Below are experts of layer 5 (counted from 0) of a mixture-of-experts language model. Rows are named router (the router's row for the expert) and show model dimensions 0-191. Each number is 500 + 25 x the weight over its row's rms, rounded and kept within 0 to 999. Numbers have three digits each.
Before each expert's rows: a language model's description of what the expert responds to. This comes from a sample of Wikipedia text that the model never trained on.

# expert 48
Number words and numerals, possessive determiners and 's, and the preposition of, as in twenty-two, seventeen, his, these, production of.
router:464469495469515483482478486527517485455537514475481503505526491536482531516482497471527496524536525491460503529488494493508468457490493484522483503533488483499521512487513527469487503464527474543491466501516507502498508469513532505535473544447507477518540538461495509493524450482538467508487554534465477463456473495469498525491493512509455477501470510544487507491550525495523519477521493497556478514511526453519475462519493517479517475505521524493482507544526468535485515530524536484504521485504541487502556537478524532488509470505497517467518508539462488487549522517497517482

# expert 5
Nouns for companies, studios, stations, streets and years ending table date cells, e.g. company, Avenue, Records, 1944.
router:465464493462521480477474485524519481451532509479479495507530493536475531521481496471525492520536522495459499537488493499509469463482492477523484510535491484502520512482515519470488508463527479548487459501512510499490513466515524502534475542442506477522538531463496505496521455479527470508489549532467476463452477496471500520494494508512458480503475523542486510494542527501534513478523496493562476516514527457516471460522498520484508470508523520490483511547527469536486518525518539484501528487505541484500541538479531532491507467503495517470515505541459489482547524530500517483

# expert 21
Single consonants or short clusters inside foreign or unusual proper names, such as ken in Ashkenazi, ch in steeplechase, h in Jodhpur.
router:532489504533520466502489505530494494478495482517558518510501535484505530544473520473506517504500494540505547474516519510461506500496475561495540523516506497517503462484527551516523487514485541512513452489491542486531520582499470502500455476527488544505488470487484511530522538499543528483498519476509512497524511461532470491474540495453541569490520498489516510509513475476517522485496526529494489469500506526489522477530510470536508516522528470507522521508477533491493494474523495478485495479484506521475546500519527463494466501506438480557495484501504486465533529480481474488

# expert 60
Suffix pieces of foreign place, club and personal names, like -is in Eredivisie, -ia, -us, -as, -ra, -ima.
router:520498495501552496472479460489475503486532496524500467521484473485498523514509501498492490530512433488513494538534474498485527539526512511513520526452458439458498481506513510476492500506492475428540538452524512469514491539534480527527490503511474519506462496532526463525509553521519529491503478542519490472506517513485510462471490532482533474494489459493500510507493501477523471474487512497530503550507500512518499484489487502482529538478520518532502565540467501496500493475516543516479519477503475530550491519530527468505531498500451476527482472526505473549515538496516513496

# expert 1
Byte pieces and letters inside Cyrillic, Thai, Greek or Georgian words, plus LaTeX braces and backslashes, e.g. Бор-щаговка, \mathbf{.
router:479461475551474482523497516498501533522474501501484499526461520498550475454485490499493530486509468461477486488537556507470492458472477500503507491475510488459548460492514498476476457478518513494513524501485476520466486538497531444515527506491515500516494506529499526492488543488485532544471514472475483493483511514468519462482467536472477571517512438506463528491476521529511482546499480532494471530461529533509496496500515487519502464529510505492494504480494506487528533519546447501523486446510502538483471529530495487510459547515493497525479517524507481509512515500476511471

# expert 55
He and she opening clauses after commas or periods, is, was and been, plus line breaks and quote marks ending sentences or rows.
router:465467502467519481480477486520518482450531511475481498506533497533476533518482498470526488526536522494456498532495493497510468463484490477523478510531486484503518514483514517472486507463528481546485463497509510499494513471518523502537478539442508472522540535460498511494519456483533466514485547531465474463455475499472500522493492508510456480504473517542480507494544524499531513480521495498562477513517530455521472460517495518488510471507520523491481514551523476540486514531523538484504528490506541478500543538481531534487506465502494516471515507541458489480544525521504517484

# expert 15
Opening parentheses and numbers in climate tables, coordinates, scores and ranges, such as (0, (born, (19, $ and degree values.
router:465480506512464525507509524531504523477492475478502484482477502486486466510483465495480462441482442510521526496544486508461457482481506455462502471501513510513508478509505527537521482478516472496508516465459529458450503529522503485527521507461509494454507498540518508447482504494503489525470535475490547508515499519487536491511486492480499522463498528481488487465480502507529482541488490460473500513515519527474469547503457535525489465520505543498473469487530471529521527531536464489562501475522515481490460518517476508493481512499512487526524531505509518529441498554492517527

# expert 59
Inner pieces of Latinate words before suffixes like -ation, -ion, e.g. imp-rom-ptu, Or-ig-ins, v-ect-ors.
router:544513455543502532536495491501550487470469502577495508514472482508496501532528514490517473495487469526503473510500507489515513482493485552511506495478467514481504526469465506496493524489500539541535505463520474523533512529541519538492497468470517447510485481529511513536499509498472499486477525513533468510554502496519485520471495535478483497540553482516541476449469508499495491491504447506491522500491509532464493490500514447516529498520501530520472479521458539514484453470535497502478512494517498507492455508516498498471497522494526448495474472458522487558522485495513484545

# expert 32
Head nouns ending names, titles and organizations, and closing quotes after song or episode titles, such as minister, library, Board, Detector.
router:465466495463523479479475488520520485448531513479480495509528490535480532521480495471526486524537523498457498539490493496511470464486495480523484515530494484502519515477518516472484507462531477544491458503511506499492514468512523502536475536440508475520537530464496505494519453477531471512483547534467480463456472495471500522497498509508455477502475522544488508488541528502530513476520493492557481514517530452516472460515497520484511468510522522488483513546524475537483515529523540485507528493505540486498541541481525534488508466504497517468514509543457489478546522526500519483

# expert 39
Middle pieces of Slavic, Greek or Baltic surnames, especially k, p, op, owski, as in Gostkowski, Panagiotopoulos, Vaitkus.
router:511465499524526523488492504487521519470489508486498500506533473491492530509502513497496496494518511511507500478489488503474499471471507489493497512499522469529550468507528507498468520480525479533467508495511528533521512478549525519489473493475490489471536502470481478513498526502511482474464495481485504478516493476476507519476545504523522484515485512500456574520475523505534489456522511534525486514528507432507557462554519565488530479530499549462485493452509546531498518510524452499500519515499455510491571525488515502495485427476491503523457475519484498452541508528480480497

# expert 10
Auxiliary and modal verbs and infinitive to after a subject or verb, e.g. there had been, used to, it has, would be.
router:465460505510478498485510489501444506521499462468511491484528474442490518491552457516506518497541499488447511450506558498511531507461463475492473494526470518520534524527470540510553510483484521526513458518547503503494515522540471512504476510521473531493482499486531475496480490472544530519511451513468512475520499529498478489489500501513490521526452523547497510496508533514506492500498554443494486509518523503470533546497494504481530527511502493491508541517503502478470534509523511502501500499495482426501485461459518496524452473449515485473521475488484484511477510489495486505

# expert 35
Periods ending sentences or abbreviations, often attached to word endings, e.g. s., ed., )., D.C., p.
router:495484487499484474496478558512507498503552540493492467468546493503517504536497499487504493534518468490446524547472548522476458504463513525492530504507508493480511522461499459470499492494500539505504520523492487469515500513519514527523504500474514468483504502535508526543526520513488529529474534490477520531488515464468524504496488504538523473467462542504485506537510556524535536523501520540492493484507532517529496484518474517475460471500516544505467567534509495501509499494487507497552483506487514500524488534477474525534463500534484542463503453531496486482504531555504479449

# expert 54
Given names and middle initials of people, such as John, David, Robert F., Julie, Ivan, plus surname pieces after a first name.
router:543483454466449487507492522481477483508515462478496497498570490500540506486487510508497496527553514483498519514525471476511484478524476489475485477490484468506522481519465469475468465488517491493490529536457476515511508485498486491474508523505479481495497512514521518521483557487494504479492504461466516527520521509505552546544480486526530468461470500494520481535518532516528558507508530486459535519472511527487466508446474500510501485508527474500467515509516474522529520491492568503511489479477506500518482523475528496538519482501454525447489424486531519480461495484504508468

# expert 20
Short middle or end pieces of rare words, chemical terms and foreign names, such as ic, am, ith, osaur, ologist.
router:540467514464495509525511493502509438515494523539513512518496480518489532500453502499514492510501482492499491499523477489492484480491524540510514531485491522470515486513492486495487511506498514500483554506480459496536513557481487517462472545510495451523553512529477474539466510499537532492480486460465498493526496502516527528511495550528494519570513526491491466488474485478516475482493473512472468496512505508461491502509520485522516461501503524550511522505477543508481495500534511480458511465496507520496497508553493475507522494507491385493465484455493485527477477468469478537

# expert 11
Pipe separators between name and team columns in results tables, plus and, semicolons and dashes in lists, e.g. Cave City and.
router:460481505445506487460486483508524475466546520483500503515516492501484500520496499477518485512524501512466508523500494494529495461479498487525474507525483489512524499496513537491483498474504488512481466512485521530488511455531515501544460548476503476509544542453483482462502482458514489508484569535463472463455471491475481504458490521515451501480479515563489490467526532498521520487520508475564516520504528445518483472518492503488515466501530510498504507512509500564488501552523518508487527482497536463514511519488515559488523460535472514461514525529468498474516527524508503488

# expert 43
Prepositions, mostly in, to, of and into, following verbs or nouns in running prose, as in tricked into, put into writing.
router:476491523498511529538542532495489514522497449487475505492501538441511477490554454556488535434468514472481490493482495512498520535509470518498480512502499496492497492539467508513507511472466513506479489541509512543472498525540524497456499482509494501509509452470471489526498493536504531500498492481481470497514517494502483493487465508511488541485496496506485479497502502489498502492483526517562490513493485474483554563532449496473523516503500502503554537521452504465461487541503546495553495521470522478520480471496524511516528441468506480447535489487487475478503501484501497536

# expert 29
Inner syllables of names and Greek-Latin words, e.g. Ph-ry-gia, pharyngitis, genus endings -ia, plus family, genus, species.
router:513510506499510490497506520459471451482500529502542484474528529478559516499528491499523500530487500514473481518503508460530505469523508553498518536549507534478524501482490510466472492494511495499523527487504519505519490532516473518520505506512479482488485490533460497460518491503492499519480491522531503532482510492505528471502520491507557477524493464490475512545471445443533512494485489497496517538458486513548505479499549470485496530430486460531505510494458501462497500526539522574486488509501465517506505497555529484502539501544529493509509457530518501474508514436481490485

# expert 38
Tokens ending in a comma after years, places and names in lists, such as 2015, season, County, Angeles.
router:464481477482469517522509522499546531460502544495490496478511506546508492469532507534456523474524527491510457515475493548498463501514483483479495516528460442493484459482507521471487484504521514497564499495473502528515444533493510486495483537456527473493527549482485449508495494485502452545487528525483489472516472514522520526469490474506487538539495529489477506535519498512543519551514493479523494519531554490486468492479476540466507478485521502501497522551552487514481500486484497510507540483518523482491518519521519491492517450510470517481508483517487461467509542506507512526

# expert 27
Coordinating conjunctions joining words or clauses, mostly and, plus or, but, nor, while, &, often right after a comma.
router:453515498487464465520465506522441515481510494453476526459532479519490529500482503472487482516530520496494541463476481475492461500468530470455522527541466511491487524492512556488499496493506518489526484481478520471523525504493515522537517500565532529497547514468496493485498470481504453504505496517505467486484491484452491522467508476513464522524534544528469475506482529522543495517512486480548505517508534491483500490502451456497513471477472522517525468499497493505485496526496551528549485477507514506465495502514489495520475445512452509476519474487475513487468504525515442522

# expert 37
Capital letters or short first pieces opening proper names, often foreign, e.g. S of Siro, El of Eloise, San, Le.
router:482488522493475477507512486462479485529498500483500515503514538468498509513485481532493532451522470493532529514518473489472501494522524492510519487494480504519495518471510453514465484490512450454516466487486494522443508505517502494495486458525503521492515471489507475471510521473496498468515508521516490516507520546486514480494543473443546548456482448489510491550531470489480498533538543490479523503474488541543492507453449509491448536498524483463478463495478498527552510528477491536504450548517465479511522517503529469511498493512493466508488524494458476491504480527487525451

# expert 57
Clause-linking words like after, when, while, during, as, with, by, However, often after a comma, introducing circumstances or time.
router:488488528447485506480468481496479490530504483497453477497535479449473493515543472480520519515533534493564507496507496489481485530514462501499492529464484452470517484500505503496468524490513477418500509579544466492531489539528494534529503485488514494509511537499524535460530477486502488526531464480468471503502457488501516501501473531524473499524567540484484494492464532529520533508523508494501503491493495491461490508508496496474518517491481476481529500510547531505499515486497491526533488513456516477524510473482463529520457504509499457471492459482495505473514478484470513548

# expert 4
Word-internal pieces of a vowel plus consonants right after a capital or short first piece, e.g. R-ugg-ed, H-amb-urg, sl-ump-s.
router:529520508543529525486513474529527511524485513480492511506451497494482508504492535513497469516485484532501507473526487506459532466503488517482497492503486559523476543450464486514493530532455520513533525532530490533508510500522532500508491488497524484461450481508488526524515481512451467519502516503550474536499469489511487521492502536468478468545521547491543545463521486469522529497496481507480517509449487500473469472504533474541493554517520500516470482478480537523476480465449488466500513493532497489528484518495531469465454519545511474517497503472533489541501497493484462484

# expert 50
Colons, dashes, pipes and semicolon-joined numbers in sports stats and infobox fields, such as 0;, Authority:, loan:, 3–2.
router:490482533466489499480461522474501521471500478477459494468503477546513483503494467485496532479481512439522504505511549520515491501521483489485480530523444517510527482485519502475496516470507480471464491490463457512489495532494502512506496504482498531502528554480517547471493465449556479512498540514485541477498498500488539519508484464511490518451496525501490470515524533513497526490476528486511484478494555493539487525488446559464534456477532510508510494543518517486500480479506491469536538467491513484536464511455526471510498501529506485521538472532492459515484525529479509535

# expert 30
Instrument and music terms in credits and scorings, like viol(in), sol(i), guitar, organ, plus word-initial stems such as dev, fabric, gen.
router:507479503492462495488463473514469521499492469504470498492541439509510524494450499493484505494517471535541495527481487507507489495499525517473498490514466506485499504499496476536488480490481487514474498493533514520439496504523462511484455547481502469517509489500541507489475493514573476503523534473503482511512488492460491512444472479527489473515493542570470494530544508529474514476491508543493513437473499464530484474505513458496510462480494515523505476568458508519495499473556531455528504479517535518515509499530508538505502470492508505489502566505494485485501462521506508474

# expert 17
First piece of a surname right after a given name, e.g. Jim Poll(ard), McC, Wood, Smith, Brown.
router:543494506453452493516527494480508470521436470500549500500469472529526502506469513526484515517517526519483496497547483499468526533488499486506469465457540466527479498483491509517506497511510493518475556503506491567460487472469450517511486497497471462525521481468488505496506496518490497512491465489515495512509517517530502577452520475513547498483508530465474514528536467507518508490504499460454530506488499490463538475446502514532476553536535470532517512464546511499528506461499471481502512491493520512497486498506522467470482513504457495487494515501494540506467489475489521505

# expert 26
Verb suffixes and verbs, often after to or inside compounds, plus of and for, such as improve, reduce, -ing, -ed.
router:462463494465522482480474490524518485453536513476478496510524498538479531523485498468527488521537524493459500536487496499512471466483492480522484509532492485503520512486517521471484508463528475546487465498509509499491510467517530503534475544441507473519538538463496510495518457481525469510490549531465476463452476497467502524491494507509456478504474518537486505490539528503526515477521494497561479514515530456518475459523489518488511470510525521493480510549522472534485513533523534484507526484503545482503543535480531533488511466503491517466516506539460488477548524522502517483

# expert 25
Inner pieces of foreign names and rare words, such as od in O'odham or ft in Neftçi, plus According, way, reason.
router:544533511518503533483505511514521476490492496522567536489475482482507503462512507489503489530543518513490459487440539519506547517476475479505564502496520512478514523492526518490486537475510518490493498479494524478548483492437442529533504500477496485527486504468494517495504495500481500486487481439512482490455452490504518531528475519492523500539499510453525503492495463473513526494467526501486522532465489523476500506523506526513467495509509497480522545507536513468476462482462449538464526503489535497466491436492503482478470545494531472544479458494505516475502511494492498485

# expert 53
Adjectives and degree words after articles or is, e.g. more, most, same, small, public, real estate.
router:514565505499481506490500486494486515508494520525473518527469543513525467457515506514517511467492515472554511464463493526515499504521472520520494473490514522489492518499460533566536503511538495454496498467471521485518527482493501514483547547501490507499486504495468492513502478489475505493493454476465498502479485509540476479516529535517478495520507453478491509480480516546474484502492461524475468434499476512480514528514494509516519485476462502504560452479467471477497481508495485502486484499505535468493456473476451544484524474465524521456456507468532524538481500455544512491

# expert 49
Place and time prepositions such as in, of, near, across, often after located or born, plus height units and taxobox labels.
router:469480515475520526514486521487480509494529492485474518498505512471523505520531497512477540450474511481521527518522497511487474519532500487491532509517557515492464499515492529507472524493436498533516486525509529516480498485505546511505484508506505486499508452507460479485485467527500492531472542482512478481496530513509499501489456550531501540488489461509520484517450468463532509536467458492530487477495509467483548530543471552477534467524537501472521513517463527487502489540499509477544509502452482496513461471478538493504539440498523499492543537511503508469520508541457529510

# expert 16
Number continuations and units after a numeral: decimals, percents, km, metres, million, innings fractions like 6 2/3, match scores like 2–1.
router:500509493493496493464522495502481519542501497504457515492448464493511465511484531482480531524492479475451465502485532519507475483461522472504503488504532477497479504476510525486516495482490504533504475462467485492518459523455501508470465484492494547480525473517500501505496477500521504481527515495488521467486472480521516528523482501459498461469499539513545531512499492501509501457446512464472476435544459508537463510486496460548500518514453528523494503475567484512494508546516491488541528497499491487538523512465483485487486519490453531485449568537534518497521523497490496505

# expert 56
Capital-letter and digit pieces inside codes, identifiers, acronyms and coordinates, such as MUS in ENSMUSG, ECMO, DSM numbers.
router:541479450509493512532506484479534463515529512488532467484477464536460497493469524490514473530529499456513482503504530489510504512541482474511489493491508509523511496485544472465495503498495473505521468510477479488515519512474514513464485492469539491441511504519502505478535504518540502518469532528494566519480492462497556491503505527434546487475474470475514526536529490488538493538492477471540530495514519469488478530513470506508470511513495520533461498510502486527510528446556510500476533502460481526503487488468484490487465545545492479536494515482529502463520539491467512517

# expert 6
Spatial prepositions and verb particles such as on, over, off, under, behind, along, and nouns like end, top, focus.
router:493479537479473494472525504488498473530518469525449531552508519478491495469494496477492502521474533540544496445490501491486483536487498538506486547478542506513473527507507527506507524516480502506481495532479497481491517517479509531478484485545514521533536456515507497527521470469515497491509454461487503527490518512481483481533500505508489495514513512468511502523487482532468540472459533528469504538518506456475483512560496539498508502494452479473533487439522501473502503543488446550494516493473472496508496482469473486515471504514495523460498538489512529471532436515492497557

# expert 18
Closing parentheses, numbers, coordinates and equals signs in infobox fields and stat lists, such as (1), died 2003), °W, Order: Coleoptera.
router:472499473494534470495484558482534504480503522477490449498540464466494475503505470513467537484510477510482510525492539494518476496514544465528518499516475503517449504536523478454509509475502474461487527549491485470508494531455466442522490482489454515493495491531549519497499490526520487555472459504523548470499470513510526512519478494492495522520497546502481504520487508492498539485442466463485501476519493475532501501477523500484528469516525453504509519509535496520507511532527463473466512453481499506513454520533503525489516509502531524505540483506477463544492495533486473521

# expert 23
Line-break indents in football match results before team scorer lines, plus country codes ENG, ESP and nouns like son, man.
router:484469514480525488469472503551497498489478478500458543520516502522506455480477488455483518537508491528510500477506495519546519536528506482520493489460535532508473493496530465523456542512504506519465482495556493463533495548527546512492489499500531512508555534472529461518502463481520477546490515542454501478515492504460536511507468470527535499489482536473476479496520520480496462455529470523457528477507525489494505489471492501446520482452490506505487492532494532525493496468504497474467508490486536478528457508503525517467537512516488506482456503514486476536513533519479486508

# expert 33
Sentence-initial subject pronouns before verbs, such as He, It, They, She, plus assorted ending pieces of names and words in lists.
router:466465494467517483480473483524515486452533515476477498505533492534477532521485498469527489526533521495455501536494494498514469464484493479520478509534485486501518514481516518472488507458525476550488459499508512499494512470516525502533478544442508479522543536459500507493518453477531467511487552531470470462455477498474504523492493507506456479505474518539486508492544527499533512480521498494560478516515529458515476461522494518484510474505525519493483511548524473541485514529522540485501525489507540482498547537483530535489506468499497516472515504540460487476544523525501516484